Experts of a small language model.
Experts: 40 experts in each of 7 layers, 272 SwiGLU neurons an expert, a softmax router.
Training: a variant of Adam for the experts, 626M tokens, 4779 steps.
Below are experts of layer 3 (counted from 0) of a mixture-of-experts language model. Rows are named gate (a neuron's input weights, with its number), up (a neuron's input weights, with its number), down (a neuron's output weights, with its number) and show model dimensions 0-127. Each number is 500 + 50 x the weight over its row's rms, rounded and kept within 0 to 999. Numbers have three digits each.
Before each expert's rows: a language model's description of what the expert responds to. This comes from a sample of Wikipedia text that the model never trained on.

# expert 14
Middle pieces of personal names and clubs inside tables and lists, such as Al-es-ki, Ad-ela-ide, Er-win, plus infobox labels like Place.
gate0:534501552605527485499484502542466501458558528521480422441481644537514501444551489543445426504407615482514526474628479507494510522522530461480476483515440460416505486584572431582490476495548532483514456539562534497456567562540602540491476410534342452489520528497550465430533529520447471497421566507532552427590491523502455561468491519457439463565481594412493470468497538495543518495436
up0:575509471577527575556538467548488538553421485483445489422491526471476565433524533482590528443530483514534531498614423508439587516516511427434536406407461425476503481571547466407536501510517465506486486607536484474492516581592564411455489421409499542487557529461495519470500477540515471470580407436559502386435567565534492520512495542495470478525572498447465523528564514522541536391531
down0:496464471474518425453518495575473512485531431523458473591562388518557496515455471431482422505532444567375449448517609515483513519512389407520456408490538595552458492425523475521604516512491558425584544560485522489499469476526508409520509523545449576495523511493503542545457526457503505442497560466520517399431468533509484573532633486494490532455514543499521567532537642447502467512539

# expert 33
The word of after quantity words such as all, some, many, part, plus than after more, and scattered word pieces.
gate1:469526499605530401588477469520536472484425572605542491495489553447521500518532440497493551486450559432453533519593528335514528519553505468536515483513520493517483562517506480565464489610474433411428536512363493463562571495508490490487411481431510539514550469478530502574505484525465577476469518509576583491525430518485476498582449474561549567517560456467435393490389505497508467447541
up1:503473449603490477482543517556580509443504518451493519548554478495542397505566446540468475480477525380578516490488523495520534534592558535472484485489456604525548576536520589545419475539549465533495480514434534511567466484471391471490489446532325494548440460484486528605515574463478580484419503478546509494555475456415437506439567482479524506460566593444458540497466514552562609484524
down1:550453565534484514473501513540494540363445589528525579470489409499519649518502489445505534532457513517516491554519594461517416533424501471521545551497466479510485435509486571535486556471614561496562481443491535548578486469460462543434543483516463561627439523522448450506497481561496565448541548463507502541479578481517477541440526521445386479474435640533423524514491420490507481459597

# expert 35
Table pipe separators, place-name pieces like Gda(ń)sk, Blackh(aw)ks, and Following in railway station boxes.
gate1:560507362568521557490535505453454582533475546504512545518602526519594555383531536422565540534487573548573535504556504474516574483499570480582510487556468548488481521481486476502465510408466543552541557474590593509411468590552446488485483461427507459546475464451556425525477512598515440482475566493500591418503459440591462453541466490443520552535513539467511390508548551441476477485527
up1:499538499487508482502583450505538452527528432492452576476588529560443437507473487538532468512566457551514493484449486660584517434565448465414501527494545514495476551509516491475522613566500461427531485540413459624515411462494546530534466493463524450512536545481463419461433487463559600420442452475466431489539567553427519569491555481592488518449508520585511485479498474602431592473440
down1:521541530492598474534511441466522430513503425498392509415447572518436468505427582535569567479455548456522459525539536450431389537552516537546563501492515467524451540561506541545443557451565462473555516447479491519443425599536490535404439399411594399525457518541465463506560487453453468478519506544539528542489470456453496489489521494504535559442613477621519559517492568488466562494567

# expert 9
Pronouns it, its, this and which starting a clause, as in making it, which was renamed; also second pieces of names after S or C, as in S-eat-tle.
gate4:560515523460483494407431528493529503491489494496504392495465528473566464636454482467575536530546497604393407550482515597498544425520455506434519486526517466446538491405470474523563532577488486521469499507502544503439480494497419497528388448503551448397464567421475456499394513494513539396533511419501468492494527564489468490514445481503433554531462609526463399394542489559511475435503
up4:450522435552522521454548526502497479418549513449488483596553571440547534524451469429566449527523542427504528473527603490519501525521477453562555504568394512616460460425538553457540507544498596464381490529450490527498445518473488527559426474390545584443384572464517492533380488594526526493438487448538493502461438558522533426469501428560472522534524550524520521408540463495516467507556
down4:515439517488482445541492488480622508454513531515501436524479496393460481566561411423489555505428568576509463517510461498574416521522572407510555504486457405488444596474518538425567559523500521483537549489501437449467475408541463561462466472541485461526489427429548498506553551427507506525475532481498530496458426472386488514489510419401610507579549508557451469495502407515422480613542

# expert 30
Labels and values in sports-biography infoboxes and statistics tables, like Position, Place of birth, Title, closing ")" after ages, and year digits.
gate4:481503493509514490491455442490522518393465506497472518446515533502555494561419536377517387516541497446591465500571573488467478572410522408471499494511528521513443589436567509506538520439552545578474485548488563565465410511517472607551558392509557493494402588565433471578493495475451410455547512447550429475466459589430496522558440555484447536471460513459501489536505489450536521432425
up4:504483499500505499539545408449612494562487497536499532481510383446511505514509520528543568459484476575481483442497481542522490505529522547520465526590463513492636475511431500519554454514472436556578458453610397378536615583499475423548455535406552489519524537571446538507522521469531489532520489541520491562549572445485509474423622520518555506380474435492571494483516428542424512465554
down4:509431424577571509521533511524594521497444449526515530407459506469533509553429630530464374513488414540478530537470526542552572503468521482581444531459481492538563447431441507610474557555555412452535484480490450442552466515447520408517486448475452561457464470516553539386485456444483479471553500643485554578464531496472524473523531467615527496508495475524556543579454494577480501537491

# expert 27
Middle pieces of surnames and scientific names in lists, like Mac(ad)am, Mac(ro)brachium, Jac(ques), Cor(al), plus hyphens and digits.
gate4:497419404433559573508494525377531510511516396433503500424472542495488494401392594445415462482480478447463555599502467423532508506561457613499504471636495529490440589523413513516536454509467512539443438583501538484440442506548489552478528448558505481529499503492452540421463469516461464474477517483538495553499500536526463509516526550496499542531416510516590531468417519359500467506444
up4:403480470476487549510567560547508444418522554407546487403472534426515500483534573485502453567513516513482555459565520603476501586497455505455543476493557434460522432457509459526484513504548431501533374543526474524476475403516584392480525443451547592525446443514488595472554562495566470452469521486502507434472546592462435513485485418556479480506574409452606542501455596495490460455454
down4:501574467490488471469541502489438490605444454464485466446519448355477532541474515479464503527532529548524549504407563498464473503490526550495522479487513563530597531482543474519523520541359508393605457617491457506493478498549371490490555437533452500559412505483508534507503566459425433524540506560452390545553517438510462535451498511487536399423597461510531493555575547444469468490421

# expert 8
Word-final pieces like -ism, -ist, plural -s, -ps, and abstract nouns such as title, rights, campaign, effort, process.
gate4:502555491503478450561650510422557504544539473588485601438481541561562511483510539490398488614554432521513527542506488451432505487487453442537504578429541479430445499480559565636493583459500497517473458532508533512523494560462491428459511482483553525558555481559531511535558476516548519440431495511503550520453501510520528440495591449542478564443550595417369436591461475529535530509465
up4:458422515504507523499535472467605518511522496486513442511519460534482485430473493551528595494550498559455596528494470472566449497474391552489590487529494590520550518399493527435554553545459509550544400456496437485522600529573444508648525415537461501553427540420548515438563506531438494512447470511519405506563566491545448576518486563444490477504516521592501403414435488514479429546480
down4:491528580536449485464634468571454541510461503456494490538489472479510507448568526493525455515521490487488443486407509468476632572421491545447478532416592446423526462508527488541444556565529406489533426499517443583487494456523495562510494415450465500453440483518526485484411443518635525449446442535465539538521408508471597549556472475582516506504434419468562526533496515485395402500437

# expert 16
Line breaks after "= Title =" headings and first pieces of following lines, plus odd mid-name pieces like An-k-ara and prefixes un, ant, hy.
gate1:491554447517538508522475540486514512562482415488497493556454519556523499423574448403488579364464569398529615579601532440503511555504500511570405508486619487417553454456531521482511411578580520499504506559588543525477484547495501435526516462516543529513420516528508489521490499500544522498516467481602492548537519559457560401509452486512577487396383545484492512497451489485424445518502
up1:468431454537589524563445533556478571457492507477470503534549573487498489548565463518548507376576559415444548545394592419467530495496615496592437555570519457490540508457498486452510463461514519626497558535568551450513518450462507450557507358516511535479526466479455523568525505584534523478571468423508416443560496534514473559531525544425447497531416487531528527445554482445487486507561
down1:583506455494542548513578546551544603540469480484491408562473430450535503505448520496494517490543459508515484483389642479591523489476418508635406455507491446476536446422521486480537442427484480466478510484522584519572497453541444457537517383451516492446469508458547457486461509464469515647540614440516480472495464527513523416564439459505470468476540502529519568421570529516503453470434

# expert 13
Pipes, blanks, zeros and percent signs in wiki tables and figures, plus name endings such as Chekh-ov and Ha-iti.
gate1:548549498523621533534424533529413435490515471457440473500554593433554549558463509524529492541540494512468573466523509526529585490538474526591603458546475522567567498512532489470522502535492489535530476495525492496428486586583538525484552404471514483505447513476420556519448531502391465533528449468563569548602514462499513435552349481456438560529602520499593575433509547466532473436581
up1:543479398535441439544507547545497446544499451529460431491528515530462500478472572521451599497454497505439545532493485441485437524440374534485514567543435525524505533469545483520469531537517375451456555534514413558582547477536520518453394604478541523524610530500526429521535531474554567500525491485527468497568474439476430333478420495530497499506381446458498512560479512460410575534513
down1:549506478530491563514507497476570565514503422562550460472509538407520585522377528502474461512532480389475502475537579480577492482484525511547605487541503541596568521513485540474529580574454538467489534435497541560514612537466482532535548476523526475554424581433432584472462465511505501477542483494546444533517468571504405542392426465542418549574515513505486574553517593623562542476538

# expert 5
Middle or ending pieces of common words, often agent or field suffixes, such as cous-in, teen-ager, pres-idents, precol-on-ial.
gate4:503423493473507518438393467479503508475492524470444488516509500663523593525557486464564487510510635469494533500459482536570508430495500392622426577483467460489500512503509551472498549520415431531537432504583436498558467519538530471507482483608483456562550532536551465470484512500570500557416585471501456460474638499486518468493507506508473439406529548498457428480521428529470367491490
up4:421568523558527618494463498525539552391426490537476534473502560435505527484375565546431421535533559502502528484469484531515485432510401583524566547527367501500502539523602513485552439487492485571614524533481538595535417508504573416518527459536433523511471469454504419514487490543499569504555455500494581482499527494521417539484584511469418514415523547501503483442573422505539491479442
down4:409418538497491470476416521495477362522504515543499471463460520502534465482454436590540494477449543470548462503473410460516473413541409461486494434582548453475507474502462480529462556537539435490571567469476512574484476578485571481485475338619494491514470509475570439452427541537451496444468443468573542388447475503482454478445449484456544471529534411582551506526435554459423475452530

# expert 36
Particles and prepositions like back, over, up, out, behind, and clause starts while, when, if, plus word endings like sh-one, some-one.
gate5:533470544507526523460571477450552526479435557591444496360520579566478491540492563492454465539471574372464386485441483503533448523487531452447461500463501508486526480528503478460511392493474559495515499402525523586501411531458402527394481450519484531409598481497479456464525543545466473597497585594508495476512459552506560436464536633496468476482526551500421475531500457492567526492442
up5:487539530481492573484496508505442452492583521581537487516511514535432431489535601554388514553425593483520522525554474509484587483535532530451477561579512472464424454536535573470500475527458528565540512469499535552521467501524531499555399472394529524539584527407470552527611445469497434478642577443448516477504487478618459449530513562456471516578449489406449448443483428470514440547506
down5:500512616491496513467432501519441504498551497508508570469490475534437536490499488512455494436513456585517575493488509514560484513430486381532453537384483532496501538403376539543614593488543529513452513444467442491524503481479490490478418393477552380451417517482421521513522549540489495467436375498498447490567432486576481514476533493554493483427433414512452574438566545579506453544452

# expert 12
Verbs of reporting or judging (found, discuss, describ-, concern), plus line breaks, commas and dashes ending list or table entries, and "Places".
gate0:548455494621560506466486449512439472498511526443406530435469537521490511492514494461470530437495557498580499521451579455415455501470498476494550490491552525445515591433522505465604425482536480517542500553535423575546466561493421526510534400521478529586413595478506490435517494612551520379575590478579521440480565436575518456523493460440486485376476513579504557525433493504540552507526
up0:376503505545567438435499420373449500563393548529474486443619503466452550540392553498535593585514572498471601517486493443556514558542459546544503563534439503422432436465437468559548437465527513513521513581517556454558524447473548461521508517498514534526475452603475575574520543557566597513490501547516519517489500473556517554494570470466501508528484524468556489564516444503449432530544
down0:541530454485485525441565504521369477480497485422508535599539487594412511480538546537460513456413613517518470496543497458447431494553492550501491343415520511518486535573551525572441454504475530548510480528492432468479543466528528418451484539404459444418467614435530403489484532495519449488548411524405459483439503446466483526433503546553473528522516480420502473434419573548500546503493